Below are experts of layer 7 (counted from 0) of a mixture-of-experts language model. Rows are named router (the router's row for the expert), up (a neuron's input weights, with its number) and show model dimensions 240-279. Each number is 200 + 20 x the weight over its row's rms, rounded and kept within 0 to 999.
After each expert's rows: "gets" lists some tokens that make up at least twice as much of what it gets as of all text. This comes from a sample of Wikipedia text that the model never trained on. Tokens count by the router's weight.

# expert 17
router,180,210,238,213,166,199,216,222,194,165,224,173,205,160,187,204,216,201,212,186,226,190,208,184,208,210,217,212,234,190,209,196,246,194,216,175,168,213,212,229
up0,168,208,180,234,217,220,184,172,210,159,211,182,171,188,197,211,171,230,215,187,220,216,221,185,218,203,182,186,232,151,219,215,217,184,217,161,177,189,204,214
up1,219,205,201,200,175,188,194,177,185,191,173,185,218,167,200,174,218,187,235,225,205,164,219,198,204,198,202,194,215,218,188,206,210,220,236,218,213,201,184,156
up2,189,193,216,181,225,201,170,173,191,202,173,175,220,196,243,236,222,167,213,187,207,203,224,166,198,231,205,178,198,197,214,197,187,206,180,212,200,194,192,193
up3,209,210,192,199,183,214,193,214,172,229,207,216,183,208,173,236,189,180,201,189,205,197,196,157,200,177,161,179,177,202,251,191,215,201,187,195,216,199,234,217
up4,208,194,199,171,227,229,210,244,195,215,230,216,202,187,187,181,167,196,167,171,151,202,214,179,214,196,191,224,216,180,224,199,220,238,189,210,222,196,193,175
up5,144,194,184,190,135,182,225,201,224,207,229,187,184,187,236,172,228,237,207,221,209,194,215,183,176,205,192,175,190,189,162,190,212,177,222,182,183,190,199,176
gets: " as", " As", "As", " with", " for", " where"

# expert 26
router,196,173,225,208,209,203,194,197,238,178,229,215,216,195,198,197,242,188,184,177,234,225,215,189,191,193,187,178,200,209,185,201,225,209,177,169,180,187,195,208
up0,189,224,216,214,163,178,180,222,194,177,171,187,202,232,192,196,203,189,197,187,181,207,175,194,202,190,204,158,182,171,198,204,197,167,190,195,222,196,182,218
up1,177,204,203,201,190,185,217,186,184,192,214,159,202,205,223,177,211,216,207,207,202,179,193,177,160,203,214,222,205,183,201,219,240,183,183,197,216,235,187,200
up2,198,200,215,218,218,188,218,209,221,236,178,208,151,220,196,220,215,193,192,190,242,212,166,212,234,186,190,226,191,222,220,183,192,143,211,211,183,207,183,169
up3,180,189,213,182,197,203,239,183,213,206,175,220,165,223,177,186,212,232,195,220,173,203,227,198,183,198,219,207,232,205,193,181,171,192,191,168,225,161,204,210
up4,196,182,181,176,215,181,195,171,185,236,199,227,212,217,198,189,184,168,181,202,202,231,214,189,195,211,182,184,185,163,189,210,198,157,209,211,232,240,248,199
up5,193,203,214,192,164,219,197,214,166,211,201,231,177,208,201,226,195,189,197,193,203,202,164,201,190,176,195,211,199,183,177,194,204,186,192,172,219,174,180,224
gets: " |", " 0", " (age", " (aged", " 1", " /"

# expert 24
router,197,182,228,184,188,196,185,236,223,171,195,182,196,206,176,194,212,172,178,189,217,216,227,176,209,209,197,224,252,189,232,180,212,209,148,155,162,189,191,246
up0,211,216,172,202,207,179,185,177,201,235,220,178,196,227,201,192,193,204,190,166,206,184,155,181,174,178,192,223,190,207,166,196,195,233,221,174,205,207,211,183
up1,182,190,183,223,181,198,214,192,202,182,204,186,164,179,204,238,218,201,190,224,177,217,207,213,186,228,214,205,199,225,197,228,197,214,188,217,232,197,187,214
up2,204,206,183,193,172,195,231,219,178,180,208,208,227,255,243,220,194,211,177,202,219,166,208,205,166,184,177,208,204,204,203,237,201,198,233,213,175,172,165,180
up3,207,203,201,226,234,164,252,209,165,186,173,207,226,190,174,193,220,160,213,211,216,188,208,193,196,228,212,204,207,159,188,196,171,206,172,174,187,187,222,211
up4,213,179,217,201,212,213,207,203,204,183,246,239,193,224,208,217,212,218,258,185,171,187,204,200,181,200,204,206,185,194,177,217,195,177,212,190,205,179,173,217
up5,197,151,203,212,172,229,194,215,222,186,214,184,221,178,202,192,186,180,209,201,190,237,190,186,195,210,208,169,196,193,155,178,196,183,208,217,207,170,198,216
gets: " as", "ation", "s", " time", "ations", "es"

# expert 16
router,197,195,212,195,199,194,174,225,220,192,199,220,187,196,202,221,232,216,192,182,205,196,203,230,189,212,188,211,205,207,204,171,207,175,173,194,164,196,203,235
up0,198,192,205,215,180,210,173,223,204,208,206,166,186,206,220,209,220,218,186,191,165,219,227,156,213,161,221,220,229,153,208,204,235,218,228,195,165,210,180,204
up1,213,221,183,199,197,208,184,215,163,192,188,207,220,188,198,183,215,226,195,256,197,171,185,221,216,220,180,176,206,183,203,234,222,184,200,176,196,173,210,190
up2,216,171,198,206,162,171,178,214,224,201,191,193,183,158,206,206,180,208,187,196,141,213,206,199,191,185,171,165,200,183,199,210,161,187,175,220,217,208,211,190
up3,165,197,198,209,198,196,195,172,205,195,190,204,180,202,181,195,187,209,195,189,153,189,197,219,203,189,231,186,177,235,226,211,194,160,179,206,180,186,162,197
up4,216,236,175,204,188,184,195,183,192,176,182,213,176,220,207,229,209,192,192,202,161,187,168,216,192,194,185,172,192,198,182,226,225,162,196,212,226,172,198,153
up5,191,206,201,181,224,151,226,192,240,200,201,203,187,241,171,200,213,176,219,182,194,213,184,214,200,207,171,161,167,214,206,246,202,172,246,188,203,210,225,195
gets: "\n", "==", "===", " d'", " Occupation:", " Best"

# expert 47
router,198,210,233,177,189,189,213,189,211,194,217,184,214,193,208,194,216,167,174,180,223,201,225,190,204,232,180,216,209,173,250,182,213,175,182,195,175,225,198,222
up0,222,190,221,240,213,159,203,215,199,161,214,194,191,188,217,219,166,218,213,221,164,201,194,201,217,189,206,184,217,196,186,241,164,222,215,219,215,210,189,199
up1,179,214,220,221,206,220,213,172,166,233,204,225,203,204,221,188,156,209,183,207,194,220,221,193,203,222,193,187,177,210,178,199,201,222,188,217,207,193,185,167
up2,218,243,194,179,224,232,162,226,224,204,182,210,177,176,160,234,171,176,183,184,213,241,190,233,190,193,192,174,218,207,212,171,153,225,195,177,184,187,184,201
up3,187,188,178,237,177,215,218,208,184,210,177,210,182,181,228,178,191,167,199,195,206,184,192,210,219,211,183,192,227,203,203,190,189,225,191,246,184,211,162,218
up4,202,182,183,196,172,173,183,217,197,182,201,208,186,215,195,205,185,186,197,205,203,247,188,182,235,175,224,219,210,195,191,182,211,214,193,198,195,218,208,205
up5,225,198,215,174,192,222,176,224,226,200,188,184,184,158,165,186,237,188,223,199,173,215,193,203,188,214,175,223,212,213,215,183,232,169,221,206,203,231,215,206
gets: "ing", " to", "ed", "s", " not", " out"

# expert 50
router,229,208,244,201,189,203,172,180,224,156,241,209,213,192,184,200,219,207,193,204,230,229,233,202,192,185,183,201,210,213,201,217,229,229,179,187,160,208,204,219
up0,212,230,220,212,233,222,208,235,226,213,201,175,189,163,164,212,190,228,188,211,205,223,221,192,218,183,208,215,189,176,197,187,162,198,208,165,214,172,205,179
up1,195,177,210,216,236,191,225,190,201,190,208,189,206,204,213,184,205,180,195,216,158,192,220,184,189,186,211,208,208,215,200,183,196,202,186,239,217,224,192,208
up2,186,184,188,185,189,199,192,240,202,213,208,178,208,190,208,192,210,211,180,198,194,163,216,205,186,224,209,185,200,185,189,169,207,203,182,212,216,195,219,191
up3,190,179,218,203,196,203,219,208,184,204,158,207,198,195,218,186,210,183,205,184,160,196,205,184,221,182,204,219,216,177,147,220,203,204,177,245,223,193,207,219
up4,227,255,191,176,196,185,175,198,212,216,177,219,169,206,183,186,224,182,219,201,184,222,177,230,206,168,220,202,202,222,209,186,180,213,189,237,196,216,168,194
up5,211,216,206,223,200,153,214,212,190,200,209,199,183,208,203,228,203,222,210,226,194,204,208,162,191,228,217,177,194,202,208,203,201,223,208,226,204,218,211,194
gets: "est", " a", " and", " million", " billion", ",000"

# expert 31
router,203,192,217,199,168,187,197,211,204,175,184,214,181,165,189,233,228,200,177,190,244,210,198,186,200,207,181,247,222,213,189,182,230,219,189,180,190,218,203,221
up0,181,202,214,168,194,223,252,189,213,194,188,195,198,184,203,213,213,196,215,218,170,166,152,196,223,167,217,190,209,189,220,204,182,200,210,186,183,196,197,172
up1,169,196,216,226,184,182,199,203,200,221,203,210,211,191,202,180,196,206,244,223,179,166,173,226,194,199,202,214,181,198,231,176,203,206,197,188,194,208,228,192
up2,202,238,166,228,241,221,164,168,208,204,223,222,177,188,211,232,180,195,190,175,231,201,206,205,221,194,174,195,219,197,226,223,208,200,183,230,195,203,223,218
up3,202,209,201,183,224,219,194,159,180,222,201,207,200,234,233,226,185,230,186,193,206,171,183,188,179,212,198,223,235,197,212,149,174,165,200,193,198,156,197,184
up4,196,172,168,186,179,231,190,200,202,197,205,215,204,195,189,190,205,210,198,192,189,213,214,176,250,183,228,194,202,169,226,193,182,209,185,197,242,210,216,190
up5,212,226,207,181,189,221,196,188,200,167,207,252,229,251,216,192,214,244,207,199,213,184,216,213,177,154,189,208,194,181,194,224,203,183,190,182,194,206,184,221
gets: "-", " |", "|", " -", "=", " –"

# expert 9
router,197,212,222,179,161,181,233,218,220,197,235,194,207,158,199,210,210,209,177,185,226,242,177,207,186,229,192,205,224,220,212,180,216,200,195,175,178,228,197,216
up0,187,185,171,208,190,220,207,219,210,251,220,235,196,214,216,202,212,232,196,169,216,202,215,193,192,187,169,204,195,177,189,187,198,143,182,187,210,189,228,200
up1,192,202,204,192,214,200,200,194,160,199,153,228,191,215,194,158,154,199,205,176,181,172,197,243,179,231,199,203,195,227,191,200,200,168,171,197,173,189,199,214
up2,216,214,199,203,208,190,208,176,183,232,176,207,193,195,238,201,213,181,217,182,183,176,181,204,220,204,202,188,175,201,193,214,220,203,199,210,185,177,231,180
up3,189,193,216,217,196,172,203,218,176,201,216,210,193,211,215,218,212,227,215,200,206,159,186,170,199,227,214,158,204,182,198,203,200,180,253,198,203,202,233,191
up4,200,212,181,181,215,239,196,238,225,243,194,204,171,211,163,174,190,217,195,189,192,200,196,235,201,191,223,184,194,219,154,225,153,202,171,189,225,182,207,211
up5,184,194,212,179,176,152,212,216,190,176,197,193,204,239,226,173,180,228,186,209,174,220,180,214,192,210,214,198,177,218,202,203,184,198,190,182,221,190,166,203
gets: " of", " for", " on", " to", " from", " by"

# expert 42
router,202,185,230,197,207,176,219,235,224,183,209,171,168,186,188,221,240,175,180,195,232,233,232,205,183,159,216,219,232,206,178,193,219,197,166,182,165,219,196,227
up0,195,185,207,192,214,193,171,203,171,209,175,200,183,217,180,190,194,191,199,182,206,169,214,191,182,198,190,201,184,214,232,201,215,182,230,227,212,204,197,182
up1,227,211,192,227,164,210,196,196,175,155,214,210,210,203,198,182,216,213,188,208,175,178,196,200,181,173,246,169,206,177,202,214,206,179,190,255,235,197,169,204
up2,182,214,230,238,176,186,189,204,212,221,214,189,169,193,185,201,183,256,251,208,205,203,195,223,192,180,185,169,194,201,228,196,174,206,184,194,182,213,162,195
up3,200,166,215,211,183,188,219,164,195,206,172,223,195,225,190,184,213,228,227,186,213,220,185,213,224,164,213,194,190,174,201,224,212,194,204,189,213,192,189,206
up4,167,173,211,165,204,155,226,218,228,200,208,202,195,176,247,201,160,196,234,218,177,210,197,188,175,193,199,196,220,222,184,203,183,209,230,205,206,199,202,160
up5,207,216,221,223,209,248,201,232,203,203,186,163,199,197,182,202,171,174,167,183,223,199,196,176,189,191,164,211,191,183,199,189,178,191,176,214,173,216,199,196
gets: " |", "\n", " =", ")", " ==", ";"

# expert 32
router,168,228,216,222,172,182,227,199,233,173,204,170,191,155,207,201,223,197,183,170,232,188,239,187,174,194,207,219,202,219,161,166,222,193,187,172,178,235,237,204
up0,216,211,192,233,224,197,195,201,182,193,233,223,190,215,230,196,158,197,223,166,223,173,223,203,212,165,185,187,196,225,180,198,189,201,197,182,183,202,196,207
up1,185,223,171,204,196,236,192,163,190,197,190,192,220,227,163,192,194,189,223,217,176,233,175,207,251,185,200,189,196,200,168,223,216,202,227,201,196,169,205,182
up2,195,176,162,177,210,210,207,198,215,200,254,202,180,211,199,224,206,190,165,193,169,181,178,184,204,187,221,202,153,188,225,177,199,178,170,216,229,217,195,171
up3,211,229,170,219,193,227,196,225,230,188,182,197,215,222,192,228,220,201,225,185,215,229,176,222,175,220,177,197,169,178,193,187,236,218,199,226,182,223,167,193
up4,192,234,196,223,203,244,187,211,204,199,225,183,179,215,214,165,212,222,214,181,155,193,187,213,185,180,186,213,180,204,196,227,221,198,212,201,208,187,197,201
up5,198,199,204,223,191,221,166,175,205,168,202,193,188,186,220,191,195,185,199,238,206,215,217,198,192,227,214,209,223,213,198,199,197,232,172,209,203,202,185,200
gets: " ==", "===", "==", " =", " ===", " also=="

# expert 1
router,208,183,209,180,162,183,179,210,205,181,203,192,221,181,186,222,227,219,164,193,232,203,212,207,222,246,182,204,203,167,231,199,219,198,198,175,180,202,171,234
up0,203,200,208,233,171,181,227,220,178,196,214,223,210,220,213,159,191,238,172,189,178,147,183,239,191,210,192,200,152,206,200,198,224,203,191,210,214,151,180,196
up1,216,222,215,240,207,202,236,217,172,227,217,202,196,212,199,225,227,183,226,198,172,162,200,187,208,162,186,217,196,183,166,185,194,157,236,174,220,212,213,184
up2,203,230,206,195,183,204,222,218,145,194,168,211,217,219,183,201,206,211,204,201,176,200,190,169,178,223,205,201,221,202,184,194,220,176,212,222,219,209,237,220
up3,202,255,202,225,212,208,211,196,198,190,170,191,214,183,202,192,211,216,202,206,219,268,229,158,183,202,179,207,183,241,186,215,243,211,192,212,189,174,170,168
up4,189,204,187,217,247,192,199,204,203,209,182,194,200,199,178,205,180,201,203,229,172,230,180,188,212,202,216,191,207,225,204,230,199,218,202,196,217,156,183,211
up5,172,197,219,160,179,218,209,156,168,162,194,192,178,223,213,219,202,181,191,192,200,190,156,217,192,186,206,215,188,178,205,187,195,241,198,239,168,187,219,211
gets: " and", " the", " a", " of", " with", " to"

# expert 22
router,215,228,204,180,195,189,236,224,193,199,213,219,190,182,201,216,190,192,171,182,234,200,186,208,189,216,183,220,187,205,193,215,234,203,166,177,198,225,219,222
up0,228,223,212,172,194,223,200,187,180,211,187,190,215,174,210,211,209,202,170,184,221,188,197,207,199,166,192,185,182,226,208,168,181,192,254,201,237,223,226,213
up1,209,195,201,184,209,233,204,200,271,201,171,194,180,217,206,195,210,188,202,232,182,203,197,223,170,183,225,198,239,176,202,134,173,191,172,190,205,192,185,206
up2,191,203,220,193,201,198,216,168,158,180,200,177,183,196,231,205,239,213,190,210,202,171,162,189,185,205,226,184,212,206,225,180,203,215,201,210,205,203,200,173
up3,175,219,202,212,179,157,188,212,185,195,247,218,202,175,238,194,190,193,235,203,186,186,187,198,197,168,217,227,199,190,217,212,219,161,215,196,162,222,198,182
up4,194,165,215,158,251,192,196,174,191,205,229,178,184,209,155,218,155,167,219,188,224,241,205,179,237,209,192,178,222,194,194,191,186,175,159,215,213,201,211,162
up5,217,195,179,195,193,206,172,218,185,225,190,223,196,196,229,189,231,179,227,186,166,156,207,239,215,242,207,213,177,169,232,192,207,239,226,219,141,182,175,193
gets: " and", " by", ":", " |", "-", " of"

# expert 48
router,174,215,224,201,188,192,202,214,198,181,211,187,211,178,165,178,255,186,169,182,208,219,205,224,188,238,217,234,213,202,199,182,219,222,180,175,193,212,214,214
up0,216,200,175,219,204,202,185,224,160,182,206,190,191,224,240,175,187,223,202,218,221,178,219,208,198,182,197,184,164,208,184,211,175,197,202,218,214,191,176,228
up1,242,211,191,188,199,223,217,194,215,179,215,203,169,242,203,199,154,198,166,167,228,176,223,235,204,168,237,193,167,206,206,193,208,207,191,200,202,204,188,190
up2,184,211,183,236,173,221,209,200,188,210,212,211,197,195,218,187,231,233,221,221,215,206,203,199,195,168,182,196,188,204,207,222,212,218,213,207,206,199,156,210
up3,182,203,181,234,200,223,217,169,199,183,218,163,190,207,226,210,179,192,213,206,216,173,173,172,222,178,253,193,204,191,246,188,194,216,209,187,197,160,188,199
up4,195,212,195,207,231,222,218,205,199,230,184,174,174,179,239,228,202,211,187,205,188,203,167,227,181,203,224,199,191,209,172,202,205,215,181,202,188,203,216,171
up5,202,216,203,169,182,222,200,221,184,194,190,201,151,205,215,184,173,166,223,191,192,218,201,180,204,220,181,170,195,188,202,214,199,174,167,175,186,191,197,173
gets: "e", "ia", "ist", "on", "al", "ine"

# expert 46
router,188,207,222,188,181,167,217,217,216,198,205,186,226,159,196,179,194,189,189,185,244,212,181,179,239,238,185,221,221,187,226,171,201,199,183,195,193,217,195,245
up0,202,146,188,176,206,200,228,198,203,186,202,197,210,222,184,215,188,198,206,191,196,209,224,229,194,216,182,216,219,219,171,199,203,208,231,191,190,222,189,185
up1,210,218,214,235,170,278,221,219,202,183,196,230,186,179,198,218,196,182,188,195,205,231,205,211,180,178,236,160,212,181,177,240,213,220,166,191,190,198,160,180
up2,227,160,199,221,192,182,218,191,185,211,182,182,187,219,223,220,227,182,192,185,174,198,215,221,174,167,202,222,201,202,211,201,234,197,178,208,182,179,220,196
up3,192,212,202,205,196,200,202,169,190,222,189,201,200,200,226,239,159,176,201,152,194,201,163,231,178,220,202,182,213,191,210,206,215,160,188,206,191,165,211,229
up4,215,243,201,224,196,192,196,211,192,209,195,193,223,201,229,208,213,211,208,192,205,206,211,182,195,213,230,182,223,206,194,231,176,207,176,163,175,226,174,190
up5,209,187,199,219,184,171,210,224,214,166,200,194,195,201,223,198,179,198,235,191,197,206,253,193,200,161,227,235,213,177,190,188,189,201,202,164,225,187,233,185
gets: ",", "s,", "e,", "),", "a,", "es,"

# expert 63
router,201,219,244,203,171,201,196,209,170,197,230,176,184,174,180,167,247,193,198,191,230,216,220,207,186,197,211,214,227,195,213,180,228,183,173,174,190,205,217,218
up0,200,207,216,210,188,230,193,189,181,249,199,195,183,177,191,161,214,170,211,189,208,204,186,235,180,182,215,186,141,180,177,209,211,200,232,195,228,210,206,169
up1,200,210,173,159,207,235,185,164,190,170,171,225,208,195,216,170,203,200,222,230,197,202,185,202,159,211,225,216,227,218,179,170,225,216,180,213,191,161,172,202
up2,178,186,206,193,208,167,207,194,220,155,209,154,202,209,207,183,184,194,216,209,188,208,192,224,186,228,200,225,203,233,198,204,195,194,208,193,238,223,197,208
up3,220,187,175,210,184,142,253,200,188,187,214,196,223,191,216,186,177,182,180,215,172,202,180,208,218,204,159,217,208,193,211,195,175,188,191,220,218,233,185,215
up4,188,227,181,232,212,238,211,187,178,168,209,233,195,191,210,172,186,183,215,225,202,240,184,206,174,187,197,209,181,219,200,231,216,215,232,190,204,187,208,186
up5,165,232,204,225,220,174,193,190,217,203,201,232,185,209,234,258,187,219,201,174,220,216,198,210,164,190,196,188,215,208,215,231,197,186,213,180,203,194,191,184
gets: "\n", "/", " (", "—", "(", "$"

# expert 56
router,172,197,226,216,198,219,208,206,201,182,221,199,206,204,186,200,217,222,185,172,235,192,223,179,202,199,212,209,172,223,224,189,233,186,211,175,165,212,248,200
up0,225,221,207,207,216,190,214,207,194,241,192,193,226,203,177,202,173,213,195,177,203,208,163,213,212,195,206,185,171,194,193,190,215,186,222,211,237,183,217,204
up1,208,229,195,220,210,220,210,156,166,209,194,219,162,184,177,187,188,226,192,198,161,219,241,179,203,217,161,196,209,173,211,200,221,223,198,205,214,203,215,161
up2,180,199,204,224,202,189,171,189,222,233,198,204,226,221,223,200,204,198,161,180,217,190,239,179,225,206,226,162,173,216,184,176,183,191,197,212,196,205,177,181
up3,211,197,214,200,195,250,191,223,197,235,157,219,216,202,191,209,225,209,212,171,179,231,201,211,204,202,183,201,184,172,200,200,180,237,199,220,200,171,190,186
up4,251,202,227,190,239,231,201,157,185,218,228,213,215,197,216,174,183,195,198,207,197,203,226,190,186,200,231,203,155,193,227,232,208,183,171,215,186,181,183,179
up5,229,190,146,203,199,191,223,210,211,210,171,145,222,190,222,201,234,210,239,203,209,199,220,204,220,187,225,195,213,174,213,188,183,203,205,192,179,189,184,170
gets: " 0", " |", "|", " 1", " League", " football"

# expert 43
router,202,222,211,182,190,198,218,211,209,181,201,175,209,163,196,202,214,168,183,160,239,202,195,197,196,219,183,198,199,192,202,172,224,187,186,173,183,232,227,212
up0,170,195,153,187,198,216,195,193,200,202,205,227,221,210,155,197,208,195,192,185,205,176,174,188,232,208,225,204,172,194,188,183,191,213,183,223,187,198,195,199
up1,186,199,181,214,202,173,216,203,208,219,183,184,158,185,178,202,233,181,172,204,218,210,232,244,195,187,176,220,181,215,202,214,211,200,249,211,215,208,201,185
up2,228,210,184,208,221,198,215,207,204,168,236,197,176,213,195,208,208,201,219,199,203,185,192,195,195,206,204,172,163,205,218,193,181,187,209,214,192,204,154,214
up3,208,214,212,197,215,196,214,239,197,218,200,215,204,177,209,224,203,178,162,195,184,187,188,219,192,142,204,215,190,203,197,189,177,193,237,240,219,169,204,205
up4,211,201,185,219,198,194,197,191,193,200,202,182,218,193,173,175,217,221,176,174,217,225,190,201,202,191,190,221,188,189,173,176,204,184,248,207,208,230,178,169
up5,204,184,212,174,213,204,188,194,194,203,245,233,189,189,183,191,200,198,219,235,206,194,214,217,190,230,190,217,162,172,216,210,195,199,209,218,188,182,187,227
gets: " released", "ed", " used", " held", " is", " built"

# expert 30
router,178,184,245,200,189,172,239,224,225,156,240,184,200,181,187,211,231,189,165,164,257,226,203,192,198,205,202,200,217,218,193,177,228,193,209,181,172,208,210,227
up0,227,175,185,199,187,196,235,155,210,219,185,199,224,213,182,177,222,184,180,171,222,216,194,217,177,205,192,164,192,199,176,224,158,156,167,193,185,159,202,206
up1,216,231,213,220,188,200,214,195,185,227,228,185,175,168,204,206,221,204,221,187,176,193,208,207,171,191,181,206,206,192,210,204,199,171,220,197,197,195,207,136
up2,187,191,199,185,210,187,238,197,213,201,201,183,207,211,162,209,190,197,235,201,197,205,204,197,249,213,194,197,223,192,218,195,204,190,220,208,186,199,187,189
up3,206,234,205,226,205,190,195,252,193,199,228,192,193,176,187,192,209,217,206,194,193,211,173,206,228,166,189,189,201,201,201,183,167,206,197,176,193,169,191,188
up4,226,184,180,196,213,179,172,209,244,202,203,214,177,193,227,194,208,199,141,218,203,205,192,176,181,186,205,223,190,212,180,215,207,183,180,217,165,197,175,166
up5,188,190,208,219,208,175,199,202,205,232,193,174,168,221,235,177,201,203,185,201,187,195,213,207,235,190,202,194,188,216,205,194,204,206,183,216,212,208,191,170
gets: " |", " t", " ", " st", " T", " p"

# expert 49
router,191,225,216,186,181,194,209,192,238,182,205,195,212,166,185,210,243,198,189,184,240,230,205,208,204,203,182,198,216,189,214,205,229,240,158,177,182,227,192,225
up0,225,188,218,213,203,203,161,216,192,205,198,217,167,186,195,190,173,192,243,250,215,234,204,156,241,172,198,170,227,172,211,209,199,179,221,195,203,187,187,169
up1,219,169,190,217,168,208,192,170,200,187,192,172,186,177,183,192,199,177,215,208,199,209,206,253,200,143,217,178,202,202,183,228,217,215,208,207,228,232,201,209
up2,215,216,195,217,185,198,200,212,209,237,226,230,191,212,202,172,228,214,218,205,207,192,174,213,202,172,193,180,178,205,172,210,196,203,253,208,219,176,199,232
up3,201,218,222,199,200,202,206,173,202,227,253,165,193,192,205,195,211,186,158,217,212,212,199,199,189,202,178,206,208,223,207,185,203,232,199,188,206,155,186,212
up4,229,209,206,196,200,192,194,194,241,224,227,171,182,221,227,192,208,224,164,189,190,172,216,188,254,202,196,197,162,208,197,226,223,203,195,196,186,221,210,178
up5,169,202,214,185,184,196,168,189,219,191,209,244,228,209,228,172,225,210,219,213,189,205,178,189,170,195,207,180,194,205,165,186,212,217,197,231,196,207,219,172
gets: " to", " for", " of", " over", " from", " about"

# expert 53
router,193,201,222,188,166,189,200,212,212,159,209,206,207,209,197,209,229,231,163,208,245,192,203,210,210,233,200,213,211,233,200,230,230,203,201,169,182,235,201,219
up0,202,210,185,195,174,231,206,190,209,186,159,240,195,222,209,213,192,223,197,207,204,185,242,181,199,208,177,185,207,194,223,208,191,220,163,194,189,173,203,192
up1,199,212,177,245,170,187,203,221,201,197,205,178,232,215,220,174,208,214,241,197,187,202,195,210,174,177,170,247,200,229,196,220,199,166,190,230,224,158,205,179
up2,215,166,211,195,196,220,205,190,188,181,206,201,209,200,184,236,221,195,194,234,202,185,189,229,239,203,222,173,213,157,190,165,178,214,159,212,204,236,221,228
up3,197,201,224,197,215,217,196,212,238,202,187,195,187,208,169,155,171,156,194,209,179,226,183,220,237,245,231,217,163,186,187,232,198,212,172,200,202,185,175,209
up4,208,200,195,159,185,225,184,185,224,200,222,192,204,211,200,212,220,186,193,197,197,214,197,217,203,190,202,181,210,209,238,231,179,185,239,195,210,205,184,226
up5,212,207,193,192,177,224,219,206,190,229,209,219,186,196,214,164,198,207,200,167,203,184,185,178,208,196,209,189,150,212,181,175,202,186,215,230,201,207,199,205
gets: " a", " an", " first", " two", " other", " one"

# expert 29
router,197,200,256,202,192,161,235,217,229,213,194,186,201,179,214,229,203,192,174,179,240,204,221,185,187,195,205,201,186,221,188,177,203,206,208,168,187,228,222,227
up0,173,212,207,197,217,196,185,193,213,222,186,169,210,204,167,180,211,216,200,201,230,208,203,196,201,173,215,177,151,185,192,242,168,182,168,210,236,184,175,219
up1,181,158,179,174,178,191,208,181,185,206,211,195,192,191,199,206,175,209,193,180,174,241,201,189,185,219,199,215,205,168,229,226,207,181,197,232,193,206,209,213
up2,212,197,185,244,196,185,184,212,235,163,215,190,225,220,218,227,215,202,222,193,184,203,189,184,178,191,212,186,213,214,207,257,180,213,241,196,174,228,213,195
up3,215,207,194,168,229,219,162,224,194,189,172,209,192,211,196,221,223,237,200,167,200,214,207,175,165,170,191,242,198,173,208,202,192,183,212,188,188,188,180,198
up4,200,166,202,188,194,234,190,192,209,235,183,211,186,220,224,190,186,231,211,216,174,206,241,228,200,226,216,164,230,178,239,194,216,242,228,210,213,216,221,193
up5,217,209,212,202,196,186,211,242,206,207,214,214,192,219,198,227,205,208,197,183,173,198,174,191,198,244,197,213,197,173,224,212,200,189,190,221,202,216,206,201
gets: " is", " was", " It", " a", " He", "."

# expert 13
router,176,169,213,206,173,199,198,211,221,178,206,198,235,157,188,189,224,192,204,185,250,197,214,181,190,214,209,193,212,209,195,184,222,206,174,190,172,238,200,211
up0,230,203,176,185,181,209,194,177,204,161,207,169,206,192,205,177,177,185,201,177,197,165,218,196,200,205,201,203,211,176,187,201,208,216,219,226,211,186,198,213
up1,198,200,216,223,185,185,209,247,235,189,218,190,178,195,238,155,203,210,188,225,174,200,209,202,214,216,200,197,180,216,251,204,228,185,181,251,203,207,195,225
up2,201,168,196,225,195,191,183,198,213,241,199,225,225,224,151,197,200,226,193,209,187,212,209,205,207,211,182,180,200,188,213,245,207,208,210,220,190,174,211,240
up3,221,203,170,218,198,204,229,195,202,211,236,178,204,202,165,188,171,190,222,194,219,234,225,202,169,199,183,210,224,189,214,200,185,220,239,209,202,197,238,179
up4,227,185,188,188,230,239,204,217,162,201,175,183,208,192,206,187,208,203,232,203,237,227,175,184,205,208,210,172,201,182,198,203,213,229,195,207,203,230,185,148
up5,210,181,197,192,193,209,224,162,193,187,191,221,184,205,185,174,197,213,226,183,194,182,179,211,200,159,220,170,211,201,192,212,182,203,190,167,205,161,179,201
gets: " ", " 0", " 2", " 3", " No.", " 4"